config.yaml
num_hidden_layers: 10
hidden_size: 256
n_experts: 16
experts_per_token: 1
d_expert: 224
d_shared_expert: 256
hidden_act: "swiglu"
moe_layers: [0, 1, 2, 3, 4, 5, 6, 7, 8, 9]
router_score: "sigmoid"
normalize_top_k: false
routed_scale: 1.0
balance_loss: 0.000503
balance_bias: true
router_bias: true
scale_expert_input: true
init_std_router: 0.00905
lr_router: 0.00119
num_attention_heads: 8
num_key_value_heads: 1
head_dim: 32
vocab_size: 6955
norm: "rmsnorm"
norm_place: "pre"
norm_eps: 1e-05
positions: "rope"
rope_theta: 19500.0
rope_fraction: 1.0
qk_norm: false
attn_scale: 0.177
tie_word_embeddings: false
parallel_block: false
init: "trunc"
init_std_qkv: 0.0175
init_std_o: 0.00392
init_std_up: 0.0175
init_std_down: 0.00392
optimizer: "soap_variant"
learning_rate: 0.00185
beta1: 0.95
beta2: 0.99
weight_decay: 0.1
lr_head: 0.00872
max_grad_norm: 2.0
warmup_steps: 200
schedule: "wsd"
decay_fraction: 0.874
decay_shape: "linear"
final_lr_fraction: 0.1
batch_tokens: 65536
max_seq_len: 1024
doc_mask: true
train_tokens: 322900000
max_steps: 4928
dataset: "wikipedia_en"
Below are experts of layer 4 (counted from 0) of a mixture-of-experts language model. Rows are named router (the router's row for the expert), gate (a neuron's input weights, with its number), up (a neuron's input weights, with its number), down (a neuron's output weights, with its number) and show model dimensions 128-255. Each number is 128 + 24 x the weight over its row's rms, rounded and kept within 0 to 255. Numbers have three digits each.
Before each expert's rows: a language model's description of what the expert responds to; "comes before" lists some tokens at least twice as common just after its tokens as in all text. This comes from a sample of Wikipedia text that the model never trained on. Tokens count by the router's weight.

# expert 14
It responds to: Formal word suffixes
comes before: ",", " of", " and", " in", " to", ".\n\n"
router:143121116163110129130173128149142115152101110110141104158116126134084147153143181111102106118131141144115117157131083112092143169162088121123125110137127099176150155101100077116159161109134092137116167141115184133129134149093120120163131172133124118099149148121136121132153117171119124123131152123131049126120126116166147103092130151122113116128136137106130097157125096063149138149126
gate4:094116152102101136150145096114147124131123166187118142119106095140146117146102146109150135126096128089123174096146103109085136136122145131156112129128140136114093141102147142105144148150155117150148081107136103116100143137113137141126119149150162094070153162100106154163126156153163094106102090080142157138131121133116111129096120110057131143107126107120100156129112176136089137103111
up4:165129126138089126155138109112149119112120101131103097125146168112094108097110110127097117143111159129130103157072100130147132114134078114126168135150132066141192102110107141154102110062165153102117091160155145109121114173160124146160148126081137120121111108101094102089095138128080123174139131159115134143126149125107088144086117104162136138179125142136154133159100136146147136186099
down4:088092114134128205091139159132102099123180161129153113111136141100106117160109137084168109169123103074131105124104098150122125121118119131120132163125134138146121127104159098153107151144135108138105130180112129124153122152122182156159140129119137142117136181167135148152178130064085083143112118100158119135129153122079144108131140121119122136128154080122095100114153118098114135158131
gate5:108125086141105156110125140142168122119120156126151113119135100116087108104083173074117133141115109156086168138142172134142120108127159131135168156083139134132108134126111114127192178142129067144081124117165165150114117132139137098121130119100118084139096139141161105189112120104122178160141122132107087168114117136131146140168073091144146114130142139178094102130110146115117145132141
up5:129138176147138128124110162188085118134127112134125085100153124138139140144126136102127116130134171134091145136163108158139105102154107174126094132109123136120095105162138130140135126098130103121098105123115108095070130130125137176118182131156115168136088139117118152085134130198147118129083078127135150119132115101111084131128128099155126115128150157136131140132142153121102117135142
down5:174114116145159133105117140117147111164105104099103144133063132145101137123093089133142151170172101174134098127108141137150147093130125136151103117114145112134154133140120092151139156134116089134120113126164168121119160126125168107135069118153127126162103142087165145188118110140159144150120170147151128165141112137119169166125156115149109150163173113138110154125097142101121088136081
gate6:146116094121143108142180116128111142136105146117114076119164127081136099134110178104115146116093108157155141139117117160101152145127102111127096081130121144092151109142143111140116162156095151126115135135133119131095094120121093128148100088124142096093124123140143125108145136133114139174085147114143088131093109125099119139115116103113118136166136135156145104111091128153127136134129
up6:119130124132120107128166124166114141161139111142131175108095150136149136097146116165130134110123103137114100108081130121130142093122115131145099107116126124106106096148130100115145083121116100120121136120117125109155127166113154138173128148143059139183125107100141099169140142129177114131145126133143103070110142161152171182122086123136153131119132096125132159145145115116111122137107
down6:128049179194165093123097083124096142105115117150138113145170076190164119106115084156129163122154088102201137139086198122115121109111120119137161120163145138119149129086134144103168107151121104148150171099132140145124122149139105095132093088110155158164167152105126126126118119122133126143119115124111143107115140153112138144136107143138109129074132173139092108140174177099127118122132
gate7:120107145124160120142172110142103136170169165104126140144160107104162111118125138129075096127120148124103142124129122101121132122107111114174141125149129102139149166124173117190184110141080123134134112127139114138120150166087119095140179143098154121097151106179065149105105123136113098149133132113158117123105111155087142123103141148139111081145115111170193170143132110115155118089122
up7:119155092162098149106121139145116098063147112135102102146136151130180128100131131110107156149113124143164135109077131146124150118135117125084121148155067111138072152203119116079137149131124124117136108129137105085116098157116116123139096130123081116121102166157136105096082129155162108138137090148174149137122113132185145125131161117090135106152122097107183147156103139111123103113055
down7:122131147118109104110134115123145110125139119127159136150119126144137120108159153147139165134136130145128156113093125117150104142126108121115131160109145170148167123122153130117150165112063110145104147133135103084111111121129153110172120098180148096132127158204090154127122151101148129132133106126131124122166097142145115104093137182111082100130114198173085137145145090089103057127083
gate8:117148105108074167091122132129097152116149109134125152142088130095155120142169146110113105102117159126123174140116163137116133152122077129099121127163084140110142104181146119179140173126133144149132101097116113142168107090115106149139143136141087121150124120099119149117124131154121056128119117184143105144139118167155098133135065091117147146140142150117087153081119114124137157178133
up8:104112129149118110078116129143136116099137120120114138145155117090086109171132129171162124155139151164143169120129148141158127104125108101105119107146098088082171122088134152128135103157103091068111159146099123109115145103131129133147169154136127112158132204105129095171151123119115064131102131167111117097164141139135150096080115120141107107163135092146120188134137102108148104114109
down8:137154132134115116066151147108101098103114128102143132113114109175115124144103071132114081130134156112089111100126089141102095127119119115180175124138157130132169172129160102113142119131123144154110105165143138105144153135142140130155178178111115090107165118125122171110117140149106120104097103132114093151120139147138100127133141165144132115150138139148141087084119150147088119134124
gate9:122107129152093141155120112131117116131087123127147127155145140181126115166179134096159126105127100144132123118095118163128084154119150105112146121115166091142127167106100085131101141119128116124138160119123073122124149085102119132130159183115127109116134107125122116162145163099163124132131121137120111159115135133110112122118132130143109136155141127180149132132097149103134150175095
up9:156128110146125137166111122131145154099149104124155119133101106096131121122147158131147139159124137123198098097132138095094161146092120163136100188127156111130126138102147132118123154130151146138107109123089131131115169122154131128100126141138146108107084128146126115129116160112140109182137092105171113135067167108098106117171132087155098124165142126136160131138160121103161095130148
down9:159136086110109107145205140082126141127127074103125131104112087169134129140145119159125086169150157131134136113121142077160129087095101164113131123149125132143169128164150136134118160105147123141114131179096148109134163144107129152141157131112114101079150124098131150118156146120148114130089152150139132118163154144114122145130164075114102142143121140091132112140120115088149133128118
gate10:128126089127125107085101119136106120164112101138175085126105158088135100147167117105097103115146137149108127119117129125173145039156160143127120101115147130096110140119141128125124140091150160134189115107115115109153127165138127147153132110055094131064112093176135133140120125124138143107125174113112087135111171154161075095119126153096135124102101122151128138137145152073131119126150
up10:132145153083132131119134136102139105149102127068111140191153101114104112104163123095111089127120105119130136143131138132107096137102149121113164129121133134110108149116158118146128173127104128093104151135081125114137070119142140129088141114126108183123108145082155124156128119091118191128079166122129151140123131066090138129116073193105077125161138171108153116130128111144082138116107
down10:131106088148134117152134102127140087162142134169078106143141109098111172148105173116136123117125140153110121119125131138133130143167118123142154126152102122192138100081121135118173132171166099180137119102121153111089150137111119111125123099161140148132128130166144100090157137117138143121120152086097133145143145159157135052102146121179091181086105144124126081150108114188166139160093
gate11:146165099117106131112136137125155143113148092130112104106136153116088127113142099086116165126124110119124149172158113152125150160164108141096129159131128124088148127109115112145122091103139101103088137165123126160092160117167117152145165087126108147172131131093126103146170162086159168100140128099117142132146111111101133112129131088169128098126126139093070149124110117140157121142077
up11:149145109070133103112101185141153164139126094115170124156127115113107155131119151113054122099097120180113118134118095140136145114112131104110129112130100112134162111125126074151110126095139138118111102137097139166137109135072105180169148117165125144145131159149164123102126108196125147091136123094128196115121140129140151139117106086148103132136124123132135124201173134109101143130128
down11:124135122112126105178128120109122109160202143117090151110148144077127121181152135144077118139149135108121133112105122095134132096125107087167121129099117160161156134114103146115147123100113121114112133106116102113158114150114139128196135179149164137108098129159129138142106112162143125061140096146118108126107110159148168116133166115134083121132130138088116159130151136113137104100099
gate12:147132126158092129163130118093146100128062141100138123119114144159104104135144098140128137136166118170137176073102103138145125136134152126186113117153174109112127119095143131118117123108097146089132126137106162148100120152111149083123109148123158106140118160096124127142158148139129153129140148116142075131135124144144132115107108146144105165096098143151113168139131119164134122137156
up12:157170089136120114158125127115115137147096127122127108123155111131145122136127124173152133129138156165171190109118098176130141113125117157117126123155159143140144083134139133112108133102111171071085167140121120145105150139117153136132111160085118172111137134148112087131182135117125111095144193093146083104157124145127146112116136137161142143108122106120072127164097115160123061169144
down12:183108123150126148103111149171143112160141105129120095116147063182169175104137143144113092116125110136145087123113133117174128105125103138140119099126114125106134095167134142089144113113143150174130111129120123128105065166114142152152133128106136123138197123145131125112107136152118135128132116167119143156130183082124105149151068116165101132134137115118131084155118138180141134146145
gate13:100135149128116136134097152169109162151128103177088094122122134127125144128146136127137155148112134135141118117120120140092147117129121134124113163114089086115139131143148128120182155106123152094139158128134146161138176095119092130169126132118190126113117103114125130141143087122126133111100159161144135167105077091131117143181088135137124097107121167089116136112151144090137154111135
up13:178167113149137108139158107135109160096161131165123128137121111106132099160136148177144108145124139129118130150122102135179113129124119112108156106120111145136140129113101078132130105111154106118118151123142147070122089138161148129127114094080134110133156150099141090136080110130092138135152174126161123118121129126085149090111119138165149171140118125148147112162156139124104100148138
down13:114107135064124123134098129110108128116114180143122140115158096163111192146141090126113112108161138130105147142125148149109144156137119100117132108099166125128142146147133124147158132097124114110133165077118135156136108146094111143112102152139099116122119105157115156146120150123109146119118102156118139147087130114141076158109143176157124092133161194159132118141134140106142160115150
gate14:172143140107145186122102141095166171147114117141144098098122119114080117127105116137136077122139160196092134059127139133134140125130170108148121086129148116135116132135127100158113151107145130110115095121098142139139116116089120158164137114128149160159077113139147108093114106124178100145116117107123139142168114105125088148144141130137130161121110168145118152145089100103128132165129
up14:113116127149131146135141105105181103148114127138118144125089114118106088141099132156124117133120118134148134121138117128137117106128149140121059152154096137096097129142121085091120110120105151149160119099138115108105125122149125086154125157178126130105158101148121096176119082120090168108127149143132168114139141105144133067130125109086136093138153131167154076120135129138115153134126
down14:097152091103147161085127109134108072130107151081111145134139101144125130100085124101129149118137113092120129112125135166131065162129136125087150161139125166076098140141127149118136126111122093133151125109158117134121150120119111107140155161119109133144116120070096130117138173147095097098133110140149148118105162113075153099136123095105132104145097099121145120094162142062108126149154
gate15:107148143111145123093118135157130140161144143116112126137159124093121110123202137096102126141121132138146139158155161116133170123095148106130136102164074138112124115136156120107150115129113151114102142150100151110146146195128132121109121148108113093117125105095102121101144121143118146149077130155113102129099146116111116162145150073148154148168150139144155121148091149128116099141105
up15:117154118104109116132111129097115155145106132149143121128113170153153088111073123132128156125117095142137096093117136129144141137104107118137143109148146155092166131121168169189134107134122109138099140136078121158126107143107106130135118104104097108100097147131109148081139152099120109119134151093110129117121141104164119127124143139151141124161131096129169103111101150104133124138163
down15:118119104153132134164140129138133149125132181156146117121159161102156115105139167122140144155083127147139097073147118114163158135140138110127119138109152124115145097133133165118112122102129101145112143163119134081145129138137088103150145106153170168114172119098182094149126115103122130126153115167115160175109131128086118138140143146115105113091161113132174160143160115139121175089150
gate16:141148143096129107113108103118146112108132148143091103075126098095111103139110122095114109114172116140103165169108165117137114132136137165116168119128101117135169107164114108106129127146153141127128124148160135163114148121126144091152143156150122114135131112107094154125137116094126177101105171115136142095124150124115161144149120102074147164103094164151087127099105075111081171130162
up16:135155172120098135126137128080111122143118121154122114143116106125132111115075120138098095080133101107087160129146099158146137121142139154140140124119150094136182104113113089128138158062121103118121157179145132108143124117154148187091140150127126113127132109121141084090095111105148139131109143086101128151142097092131085147136146158155161135098126133158101136116089107142092123096118
down16:148137142105128099084147090147152142086128116167079143133137090132101121132115102108128133109120135096112105125131140107100113160131138127144135162138175114155151099138127130116116114082162184125145141165131126131102092125172135154090132119116129117170129111131182100130114132100136145131131111153094124138148159118130150169147125155107158181146169146131138126150138060113169115108151
gate17:131112133156122139133078115134132064170082128150141150133122121098132117115098126108115161139135166122154144150123141170096095101119135129116166105119108156147155139119115117119139132106110103083077161143112126132127136096149108142084125140125115101121103154127151145099121135125148120104099125143128111147094104159111128200115164109112129140127149120121142149168127112104109118117074
up17:149150152134129164149107123135139118112143101147149129183122140124145158147117126106142133135127163160122127152089148153137093104137144119114121082148079193129121141131145174148142103072163091110124153179124117112142111187119111104112114165109168116111129170080112123125123067107142144173115105094114137141088111174117130146104167115145120127132167137104131152124136096122138129144095
down17:120129121100087122104139145136106152109132120110183112104142132130072110119097137148116123122134115115107114100129163182120079145099146126122079152135157103101161138154124130123118104167122134100137104168140079124137152141107117138098139154111113124161113115103132055131098103114167094077149076125103104086168111093125120178101163118077152099128096130087148138158129112098133127109151
gate18:173116120137144143164109099077139108119150127153107137142119132086105134127137117144105124108110128138167118094116126143117132111110127135143137110115108126165116135096119150166144155167109150118114145145135136094162184176120132155093120124157172143152113152132124150143120120154084095149162141107083168100134132110162134138125167158115126113151106106104114177134114099178108122119100
up18:125170115148135094138132093125126119090106097141145118179100134148126114121152104123142124145130115097113134145105112137160108153129145112134162134170141141152115092149135111079168140130112166158165154081115147155128145118123152121145105131127124120115154120140182105134138120106147146123099131169128112163155094089137161105157090096151122155095127146144118093093126153095122145154117
down18:144107130118125091123087177104120135109152139127130092137141119130174174091122101145129113147098132160148118137110097094173131132100146127128094096150118114110113122146116074152116134108096116175118083089103141138078133089106117115150090175127090117156108142113093134181151128153122101122152132127108132153153139139127145101113162139165106164083123147123123125159098103125124160158121
gate19:138086108146129087173101128111110151125138142162144123132138140130134149126106092065133120101176144134155117118129113106170125094106148094108137112120157128126115124158123118140134105111084098149117100168113148141111168168082181140149113129177150142094130134105150157135127132137171112124111110138162144147164139160132104139074087146110100124127119140150121121138118139130116128140080
up19:150114107131123158137091136126064111133136155136124125085141140139148133126136121091135156140133127106148177130116122095180173123111148110104089087134143152124125123094114125125131133137123128135145127137133146143111121133141121142108075115159160136183108133151185163121137128110101117111162105118135121141155088171160125091126184154099117104137099158077128124087140142133152139118140
down19:129119164160111139100146122130118121116102150141103128103104171165169150172145120141141061124138119131147109145132121160090125148096152122155138136146105131130155146125124092083081159104127107164138168078092139093140109091085123074141173123097117137107132107154132090134112115103128098134147074117116164144117150135132134159118142169128139144134089206148119135110142153134098145128129
gate20:135082112107135134119136120092138193147129102150135119097130114098147133137142124122110099171168154126142114153103151099174119119122105099130114157121100077095100135120143123092114132114121151172130120149145105117155118102167117101132107114106160127133152131111137122158093118124084148175153142116101123117093166140209110149149142101126156146102083140150132112114116111136120136134135
up20:162122109163121132136167104104131118134148083141135151132121126130155124143096118119125119139143150084146121114089144164102093162148116136139133158142109161147141141104147107114106163150120115139166116100091141051153148165138140187140128145147114134116131121156156127132162128157121119155118105133129107142100136121132144152097114128134110103116127162138095128105132181158123106103102
down20:111148123155155122084135097167085125127147148149119143119139117129120120119101175141128160140113151139150124110109176198065127102117128147144116139112130154107153131119129143133161225129130154145140118136100077132123109109111132136154077098163143136137136128116136094135126111142121118117111132173159120136112146091093172128128128135127110175126129122109123139106094116121153097134116
gate21:151079095105135085152140117154163063112090074142155165117128121154135126134116109119159167087116128087088138128149120119151137117150145143133124120139118103114146095149133105129129129122184072097111149130097132117091144103123150128162140123125129128147130136122102143137157125148118163128136138077128151126141107113153160123123136148110134132107161129151135122131131105106136148106077
up21:132144072130133164086091105145099159154121111119143157129115158123130126107156083146156110121128117100131153130116173110157119162138109172097138124133176171138082121123156110156087113142163108169151071169157124141121087078167165104125115099138100081100106095156156114177135132123142143151161099105146125106133111131141134104156117136124138124114120112088129132140143103160125149131157
down21:140123079163148108110143150159115124122097108090119134154120092146131104084132154092115102149103163098124130120127180184101113155105137104124157121120099122124123106125133126114134155159103147090080115110134130086130129122108086088124157134141145135126188151115120096133131110143133120131113187134155133104093161103117133097081119107155141106108109171122083101124191104151126145135101
gate22:143080187130148121160137117123162118138133151100120112106110123114141137138178098063105101135104097116120119167122133087140106155104089118113128159118104116110104134141146137138153109142108086083112137117132145121124132140093116114096173130132131161160118140124120149118101117130143137134164146129119127148115097088104158085085125144145148146148107145122144130121124103131142094134152
up22:117149095108131133163162118126146108147114146128114132151089115159108164153106122122117107201114142134128113122169112137123164144145090122148146125097130138137087106097153120153123141128164113139129121110128139142105136116162170084122160125100098131128100135122134132152128088110176109124118176147081136147136150097140123091062165147148141123113159155101174134101140067091150112107079
down22:126167093104143192088115128135115163147123159108167150088079129130119108126135148131119170182133127093139142122104106126175144154135141102112135120156133150158105122119144103168127124157098178159165127157115161083152164084118105144118142095133128157183133148161135134157133128109120088125122104121117137130118086161100131129142157110116149124115111132112138158157072085132125172145149
gate23:133130127113147091129131136097048107131124188124139178108110154122147132147132109168153122127118169128096112133122130094138105104098104077146093124107143133096108145120127107115139155117142121148160074130155120105109170114129126089153116163128119080134187133109144138086128135176133124112137190130150114123182116087126141078139156156156147164158122119111130157115135135108109147120121
up23:117123146130155129146121162100136134120159129127119122145121158130142115145149159177094180164112129127152076169108173166164153094142116129155120059091144141136151117079176128114099093132096126087116130142142135162117069113123106141132109150121108126165135176118128134125129099160102077168113170121140108146097125092130138113142134128104123153114128105115138127116120120124109121139153
down23:098137092080156124098129129109122122114133107102109143118111172148106147126122121131116138134122117139113131130095113148147104132088139177127142117124090129161079125113152104119134129124114109132162097122131169114116144103164146161139130165067108088117129128182100088132131103100151134102117196140121100103104094132116153117139146110111144108160123149152160114135140104162116132100176
gate24:111138190104079144115150137128117188141140117138166075110131122093108135098083170137093142176176165149112129064130137119158169163131086137112124123128131128147106149117082144143146180129131055160142169093131180163146176119113130114110136085148117134117115150160146138143103138122145109113113130133126159110143112127121124106139149100086140112116117144127085125155136140130126099144139
up24:103145110135140133152118135100152090143099153104126129149152132145087133154136116102156104131157166149145100184109114127138053091122150167166135129121126124137104110156134104135102066137156146088107120174102079127141106135100099129135155128140133148152152120126156121151123139128142118126162141109142140088073132115158133129104117117174121130168110068118114112139144139145134155097110
down24:065125113136137152133110149131095120134129104165144146148135152088092089112144166137104155115113107129146127129129123101112160113078084115119133106117166152145149133101119144124125135138159120130128169104135108171113131136108105094117091117074151174130120171143085147101121123120141136091129105154113155107135104107138109114105160142150085141139150131113112111116149125100129122170132
gate25:138104135138129138115134120104137152101101077150113143136118156147060124170131114145100149122109167116131117142128113126110126114134079164134095125112140125117127126120144123072092138084098096086175118111128167109143158122134115144159119130140136152146150158108137131157149104128115120135155151119176131106139132146157106118136176185150169123116161165151122136147129114150144141114126
up25:133131133160119108121128095120095085151088135119134134130155114123126162160164142137091149134137097118155146125130121130115080128151143147146105113105119133156142098094147133147167133083116116149111097193123118105118134102126169149169114135144150167113105158142132148120138156129146128124112136093137100126173103160139098134107115130129151100111106188147111121124110094131113113132141
down25:144159124111159105157139113122157149113123091103109112122130079116181101109132116066165134139135119098118153124156140106135112114121137125129151079125161115083144124095131197105087135160124104169174160087086106144134133142096126162149146136062150122138126104146092115134144115117112141071149145125112137135118125128136109120134114112153134131154099123103151153114169076156122123145154
gate26:131121098115079156141117121091151114105154118115159171154096081147175103092136122083080109146130133158157156118114096111133133112154150105114087109146085108114123131147119122106120100130125099122097111110083152096123134152177127119126154137117102146137116121087153136134070115143148096125138141108145153179109106126155115106092147158125159135151102166151132114114154127080082106097112
up26:123152123180111108144126105164103167147140109118114083140117159156107145163127120141151138139129140134130135148130126153104112084138135142164106155089129131092130156137103148150118161128125103177147147112119100097087131099062130090139103165168174133094136105131096158106120105138107105119087164159085116098101097108148118121150170099138128124158117149116170120136142110118130169145133
down26:130159140155132119116110114122172098096131080124108134143116120121154181123149113106114128158129103103100131083131094152105147120161098132140136120169169143143120137101155136083113139127147138127116109116153138140113108131112146116112142128133127176139115136139083091122105106086112129128137119146159101120126100140099150104119152136050153156111116139138123126110102122141126070149112
gate27:151128147163158134126137108111105140136130120159121116098172111141108149110132150139140122131148134188133125122135120145165149128138117150115121125098141177144078095132161168079131128104105119112088100113135101097178102106138119125152115179147111118087169124124130149152150138130122149127149138093152093136101147115081108125151131115156147107132101104117082126134092098110159143132135
up27:143153126161146151096111126119094157141119135144095127158161085135112140122127157087102103166102152169133124131148154180147170091124110126153114078139152139146170123120132108092086149155157136072128121137107135116149119116177146119152131140112111076088143135105063116154130104147096181134146114117131154125095139126120136129141079096166144163093120121104166119134112147119132127127135
down27:144155137123174129122100098100130167137096079140144169085130105125126132112153120083148114106104105119130142162099150148154177114135155127102166139115124121173107140085094099131123084145138134108167126118118100141121156115162130114146110123135113143138107098166133143119118178118113154161122121114149137125085127141127108138145158121162127145133125142138139097168138121135159120122079
gate28:134105136122146147098164141120164117134099152105142111135083122132137131121128140138151111134156161139166140114137156126102092127174119152126133131110114160140145167174080155139142128162131139116150103129097108093128113187110122111117113123164138112128155139131140158145158138147178098111118079111128140108163114115112131108142097168117167128182130149126093131121139086153123197126175
up28:126100152091085137112131106129150124148129149104110186154139144159117144081132113101121104132162118130127132133130125125136138135109091124067092119119149116142129141127122141132144134106112130101119137124143123155153091083201143126138131163110116108123142168108143131119133157123129141151118107161120135064122115130152122102102161150145157106076082112132155109144130105150119103138146
down28:128122086135137098132155095095163131110137128117148093114164151122113116153133129126147105127173150105135139126122111108103155190087128110106160100086148128092108086118128162137115148078143128103158090154105093122127144150143118143107152145146130105103122111117129113148099151128134128102160129148149115152134149132112094120127108145157111125123126107152089158122134139122157135097104
gate29:119111122119152110087127128175138108126124125134158099103147131147099121179139129142141142136132159112171132108129120093114109098151092159151146095139143135139125115115106142130171157130121139120085098117105181087134114159123125147136127159115114091128074176137067190124102108161154139096145176107157126087066136105087112157129146118131108119100125121151164113149133117150122143148116
up29:156141124153159150134126134091157120134096132075130177117103103114164140126098119149140112186094123177124118121152127154149145117134126107102131149158125098113102105100134115134152116145147120132126116087138163104107145135103161103135139091139108086138124133157116073100107084131135132102115094088141158128067134174103120122098135107097107137175127129124132090166097128115081106100132
down29:160092134115137141146146174144147104142080160125108113160080155106117165129125141133152137135104172137121099198132157130146131109108103194141115117142098134085133108169128134149119150086166117133121127143137134175096150096119139152123109099183103139144101099146105114143124137118160135129122141125122114152129119134131153110107106122144108122174155137094149133141089104123103149127147
gate30:132103125149092153094114100137116149119173113170113104121127154145154139092111128098103112146116145182092144193107136179140113074123139102113144138085091123095099154140119151147155135199143118144125147140108128137100088150135125065105125162110096149114144128142140145118123131112095088140123117093147159115100143105139112125109136102114151152178135135091116126122104113148174160134122
up30:134091121136125130111093146109128148103093100123080147178136115149092148111139131146117088119086164144087097147151125107107057131162134108164185126131102125132165128132086084152125115078146139166128104161156146136096102151175129142150172118102136112121096179098118092124164155130115132121141122136136110107106101113115119134104137109130150189138111120163137130099090137126138147124123
down30:153095113125119143135128136158130093125165105104118095155120131098119113125127124083120160142148068125158114144127114094111129073144104139121156127182082170157095111146119109151162130153124147071117090145097160155146097114108120126111113103110102133144136120142117109158101127118152153139099113111104141115137138149133149166134105157136143148110120114125153142148185108107181133159122
gate31:104129176107109115113115127117132191144094137180137145118177126093131111107153149135134153122153096118100092121116108116100135133098155133144068156136148172089096113120121093169142120125120115102147099150105104129099132116138143145165121109138140157106183091083113153152078140117111148144120159121125067130154104134133152186115123101145123144100093164151122127185125107126132133133125
up31:155169156161142105099122153159146127164166130155124151156146099156159121144132128096153135183147140116120147120116151125108092184075166118102123163118149110118131097112107123092118124104140142120089140165105120122101132103168130136119152132155100115086122095152107100078156140158147133073133150129098154157113093119097164159127146102150122133085101154131085165113110164142116120136143
down31:112109142123112168122123107143147133142122149129109130092123148101131125088101119153123123129121170147123112166133112122107092175174075126139143122106170119091105139150130135099110178128119126132115139145079117135147138181129115138133166164102150117113138068101146129124121121078153151153115088129123131110138137082147120147134153113159155111103123151101145132133110157128115126147106
gate32:116175122151156176183121117138147096109138112097103097085137115169138157119147165099081131127131086083096126146133116129126137119144143178168120141102146112102145059082117120137129132089181045131149151131149141153105168111163125140136135157121141138098094146172128125084116089126158135145118084150154147129138102138124099148137097144112136139160120102125149118138148144084111087120139
up32:133124123138173126111135135128121127079157159126108101127120146052129148127113104114093148140140075147127158157132111107129112138146130131137154137126156128091102107108116121163166132134137097121100141137131140130120201132122102136125151140137144094069124157149137143165155131136104148087170145104134131128104128095118123148124091124155103097121167167100118167107178149086123131158043
down32:092094162152172118116145152097131136124137143146088111137121107129111114093125104144128122111150155130148129126114097110119142161131120152137113116125152122106127097146188163138125129169121138119111140164119131072098135157098157131100118125130169108129111136125164141147110089180113124161121145118173129104102135131128120107132089117120107104136096107154117136154120114160137115099130
gate33:154124084117103098179152157107112120129148100134116150140083129127162113125125130102131125151151106066170117130119133122156112107075129107119126171122118105108121110136137134100086125118131134116160149152140152125114122134094135133098084100130133113083185127140129123104200143131120102089098121127113123104133125080127100139151124136145127130124091149095139141094148133120119132200090
up33:125161133126147166126135124123090093134139151155144161123165116095163142143122140137135159117169131109140143139101094153156170112158118126119110130081148143161106147110112148125153081155171144179133123096091130136181194146132131093113128156111135158151130146115140109118157097146103125095144144160122131119086102148141130125067128128160092123155118160115149157142157112117122128143136
down33:089148157136115133150097113111123145153109098156183081079117136114138137164151132093148095098098091139135088199155122117110134156108136187139160117120116174160114108181092078154171147127115129136108125141116103152147117156138162089121103143144146119118106102149142152096086101131115106141122140115173111115086101109142134128130134109115132119151104127145116114114080125120139124131140
gate34:139112135152128114149111155079143141146162180094134083124144115111129122125126126134143145101134106136104122108126119146115119167168119115151152151156130121117130159112088116147149093133142134134141120095163093107099135129113118166123111148104122125096105110134140149126145113138105114125129186189097116106102150121148097143121081107124115086115117146113181166167143102137130141085128
up34:106128098130129130124124121205133103107102141116139158164102111116084126159128105110107116128136123107107109167094118156152096110102117162150082145103107145147121117113142121113107113163139108072136095143141127117119138149121113095084135093128121125180114124113109104126157126103162123190157151112136133171182125172080192167110146145115148140119152151116129118107100136146134139168113
down34:145175119107130130125114132115138113111144086120090107151104095123125139090066124188132117120121137107101139135129086123115122119113112164158085114086113179139164128148103163178126149131120156110099124118114104138127148121118124168116160109091132112138121121139101144120177136153120104156148107126117074159096120092131126113139118098133093130073082129066117109141093100134119129133115
gate35:140121114102116132078115093124171152127118163089099108141134096136131162155121147152126092137143118149132083120176130087139106138120110097102134127124145106111170106167150198154151152113131137118130101119104140114129138120117126148130155109113110176107124134099113120146118096134139113148119122158168155125152137187100118125098084127118154178163143163089132127128119164139113109122135
up35:105119139152181158139146141138163132168112164099138181117101125148101117114115118162123074107140131122131138143166137101160114140135125124124132132065153152092098109162133165113131142107177158158131129124131095122141134174101106111134138096103146108094124117095127148165119106127135084115106089155137079062116114107141118118133097151106144139140135147152128095139149084143149137090128
down35:131140134144159144137140160143106126113127112154161132103114134132115118068127113148113141156153133115151108112138157136089135119128136102187100112116136144158089136125117164172155113145143089124135137127119127152099135129116091110091132137116089100102136119111128122155104118129154162146114151116152132109120122105110165156094159119147163123144107106128153137145129117098139128111138
gate36:155124103098127142156113150103136175155106136113156100112143145163155112126124118111098139155074093146155143144166099085133132114133070072142153120134100144158150162115160135119166135131122113101151117132137132116158146125115135119160107102150130156138137132059147127151160106154118100165120112090151072118101152144119101049121122165128133140089138150099112140119128137138122117150171
up36:064105140124137101098159133144124086138126151157123118177109149120149155148146145138176107121132095127133143138102140162169144118148163159125106135123147106131130112164111106122110106097181101150114163099119143157131111128205147113118142126155140128087142132162095115115122144175119135109147180146072178144145102135176168137129111107142085137142143172152140084143136126088117086094112
down36:111104101112103139160121155115109176113136126124124121122122168091106138155114116129180086138122100110137137159192064142157112181138169111109118170154116107140147121129156131124137121120131147112140117170148127139157099083109100085119173127117146152153131112118155087158148145104091147138151126152142099138135110142123149122109129143163156176096076145133115125123158137109128136177138
gate37:096100122136130145122115138097126131120138175170098144105102118180116142080110124103120107128099133112147108168161135142130127148134116140123142108137150116157141107103118118114098145140111096134103120130159135145158122141110113098109100094137155126071080103127104149173116098116122071172165149132099136111145169137114130172072121147131113109122153088146152130104142176139157141183134
up37:125141087154144122138118129140155096125148148156128144115121142180081144161143119136099116175122148079086076153165153105114154102099137099136163094146129147121135133088107098129121152139116111124112171195124139080096162132128113127122109145138121164118129084138139166153151120109112118151120133097153140167144162116091152162138108084172108142119110084122116146139141151123107137093146
down37:132117150196112138091113183104126076083145138127153136098121144135139125128135154151115123192106130111147097113117084153137115125147106131174128115105114179115156107125135106128103104146121129131102124126124119135142110136114109113119125134104157144117101089152120124141183092098130112137119086109140110160186136141131114145142124120118119147103103150133134143074123065129138114130136